Below are experts of layer 2 (counted from 0) of a mixture-of-experts language model. Rows are named router (the router's row for the expert), gate (a neuron's input weights, with its number), up (a neuron's input weights, with its number) and show model dimensions 128-191. Each number is 500 + 40 x the weight over its row's rms, rounded and kept within 0 to 999. Numbers have three digits each.
After each expert's rows: "comes after" lists some tokens at least twice as common just before its tokens as in all text; "mostly gets" lists some tokens that are sent to it at least half of the time. This comes from a sample of Wikipedia text that the model never trained on. Tokens count by the router's weight.

# expert 13
router:452490539443461464503486484565457461525483522468499474504422554442519543497455500467564507524541429527519502444550532522486518506504537516564520483557526410481538501538459529514483450533466538
gate0:437508510456451550527517481539531467504476502509574484469510564547476536483498525573480446585467483508488445547491507517524477523454519489512504500465469481478529476473533458487458531576499476
up0:463561539485541501485543423467472480456522460491535595518511477561546502563470523448468544560514490484482397540568534532401451509478528517546513456513577534557513578482513606515432485461488470
gate1:445486514536466533519496433414481476507508463562484511403433579474436559506477530585513530464472530487481525500523553482515502488574529530456516479545518479614468549456503617509542406485481585
up1:553517480502557444533479448540521478555474534499489534470493485419554584535468452555607433535515519494461416462414453457443485475553520605540546590451488464484490545491483502518490541523487466
gate2:495460486521456476498561530494521441475518509472466528523522571545513418542505486554553490520493555479429489488554469477467599441562532467480472546503548560483522481459489493562493488435499389
up2:488424502496524465455481474515473640557458463535375526510490490490485449469513503487510583509477477483477464473543426511518476462474520513520534462505437518466477531417467504469463550496518532
comes after: "\n", " ", "0", "2", "9", "1"
mostly gets: "|", "-", " USA", " '", "½", "–present"

# expert 9
router:473594468491567569483492566466539466443484517451503487518461538526523529446462390569562483489569475458491490481437520568601439528509477461501503505421554468570549503447472463464496562572447472
gate0:405499502446533488486525509488528467492522544466570569493443418577503514427495494510476561539494582489524448453437539501491444534484499510528494576460533490524531507453489503486457548526485505
up0:493515447461435491564493481498491478481514525484561465531446475423510477515472560497519488552509447459456543498478471484520510531508437489509459506586418449558507467563551534566404540469526546
gate1:444434515572479550480522548472479536567585573492494499578461512474493560505546477509540419508465470506513548445506524548542504546523457497534549619553411469550474392473506545504529582430497482
up1:498456494484489483451467464495562505460469558536539491492559496519508545528486541533586535476611453476483588535483554461494437465498506591492466472531563526469493557488506601519457454469542526
gate2:528462519506502522568447526469553465474410546596481453485481428617478514506480479481509473481483543505533529427487568478516544493441448484508557554474468438489460478430540471500450479592465482
up2:515448484553525473540557481513495496474414468578512471516443494539522561519440471450525512505491496510410500551536540526559481507528508538521483550436521527557512506476495484536497529547535534
comes after: " ", " N", " a", " T", "5", " K"
mostly gets: "g", ".S", " Tom", "/a", " million", " St"

# expert 2
router:595481506501492442442495545525480551503521485433489479494519393532451492507559526449422545454523458468377465489501443522444427518499538458549487524538514517417493553506531561552483497509452554
gate0:527556517549508490533499503519514545497446491507508501433454446447490524455554392501492506480482464469426506551467444483414511511508463588436503498479511544456551532533440472485481547473504521
up0:530497545496521466479502490510501481485454557492445519409517471546527504504527593507483474467431547594514454475549549440512531473453438526514539549516502469469523492466502459442521535464491457
gate1:477513553449543486498574529487590458532444508467558528502476504468540499541545529514484473567465506525491523465491471463457546461521478493569510502520492450469516496466563510469492477537516515
up1:477474464499552573508479496525506507486495545495487528555526488569517522577498441505461438489520438448598475503493445501514474590480474540542446492559495580506464544509468434494436480501536484
gate2:486493441533475541488519532470477483479541507470448441517534546425501474432543441474432477455542476525435449480500440406532457540557519499471443491479517524489546537521542467514559510487491557
up2:466512434541491534514466463501518533511531520578484526506552532490483514437521512541524461576577472526467505553408515445567550500537483478576541463470432463475449459420543455498503486481527496
comes after: " |\n", ")", "\n", "7", "5", "3"
mostly gets: " |", ").", "|", "\".", " with", "\"\n"

# expert 15
router:502550473475482418492519515501542555493427538464515512461527445444513498446537452487470490519519569480547539485586493515457500554483476487542525444440542509460480528531494439428539461468586513
gate0:483518541490498496485474542547515579542513464548512453500511526476522495493533456465490507484545562543552548455532552555494488491498477454556513565496502468531487540537488486513483500444524496
up0:474462445501522422566500472521499435517595528531498563495491492409520515547513512514430518459476505523442452529422417496474452504527517553476447563483439445567522493554505483543561476456544485
gate1:502481531560524480501489509513551538477432527544540438501482477615504570501545475557455476466501445483510484443571480511526528465461409510508450424492533526507543508499524489424524481468565472
up1:522490516459482470578568465532490509538449494506517541554485512509542568492450551510516465492412479491496504434461531491519519481568487466472504484507504528473463484581551530516513498425514429
gate2:469460463463416533466526494460598523486423470484503511470548458444559437448561483528573458528537564503528485505539528389505570491499502558574502556508523565509460479526413512497512519447521452
up2:470592494450465497462506566486522528515505514515511544500504494481520461491470552477544494569535583500436492469473467532452490489527533593470495477439554512479471474537497500448510438534542504
comes after: " ", " (", "–", " \"", "==", "/"
mostly gets: " Piper", " longer", " Years", "Population", "   ", "/a"

# expert 10
router:502536491478512509520514479504448517488458587469479531488504535517542524549483481559538441524516491521474492514539543546561485505573491544520499473496463513379424538529515474458476544526508432
gate0:515492478538526492550546571537428586537498541570482527495491480451432463516497466518507523517491549478495452517461508458360430552571447540555443474501486580571508543518552507480481587435461593
up0:448474485477551482519557474555549399525474574570487502566457425478510532482496451513459456481472593502484531443491452495503522521577499511535534498473454491435466517438493433489540460470508613
gate1:519468503469478505584444511516464469439521475548436542523462496483511555531496518442543456487475524492512450528549476544489517479529501529457488541556473559467555418370509546526505503518543509
up1:510502503507493472523460551551513509516473477439529485490536474504534421567570538470477429434533479554545516450534455479471465482473542402427507491539585445506512500487536500471517523486418464
gate2:544475438467508424518525502462574539492462482427457489489462536587508444528467505467462512590503437551499439534455497463457491582509518599517542508544450488444518467576552462493528477486435476
up2:555483452475498535562489455493483482521536517519576472463479544500519556469513510521396464557485541486563489470489469497444493462429584477500544515548465489428477454549434511466508493424461628
comes after: " |", "|", " B", " S", " D", " R"
mostly gets: " ", " Mon", " Pat", " Raj", " Ra", " There"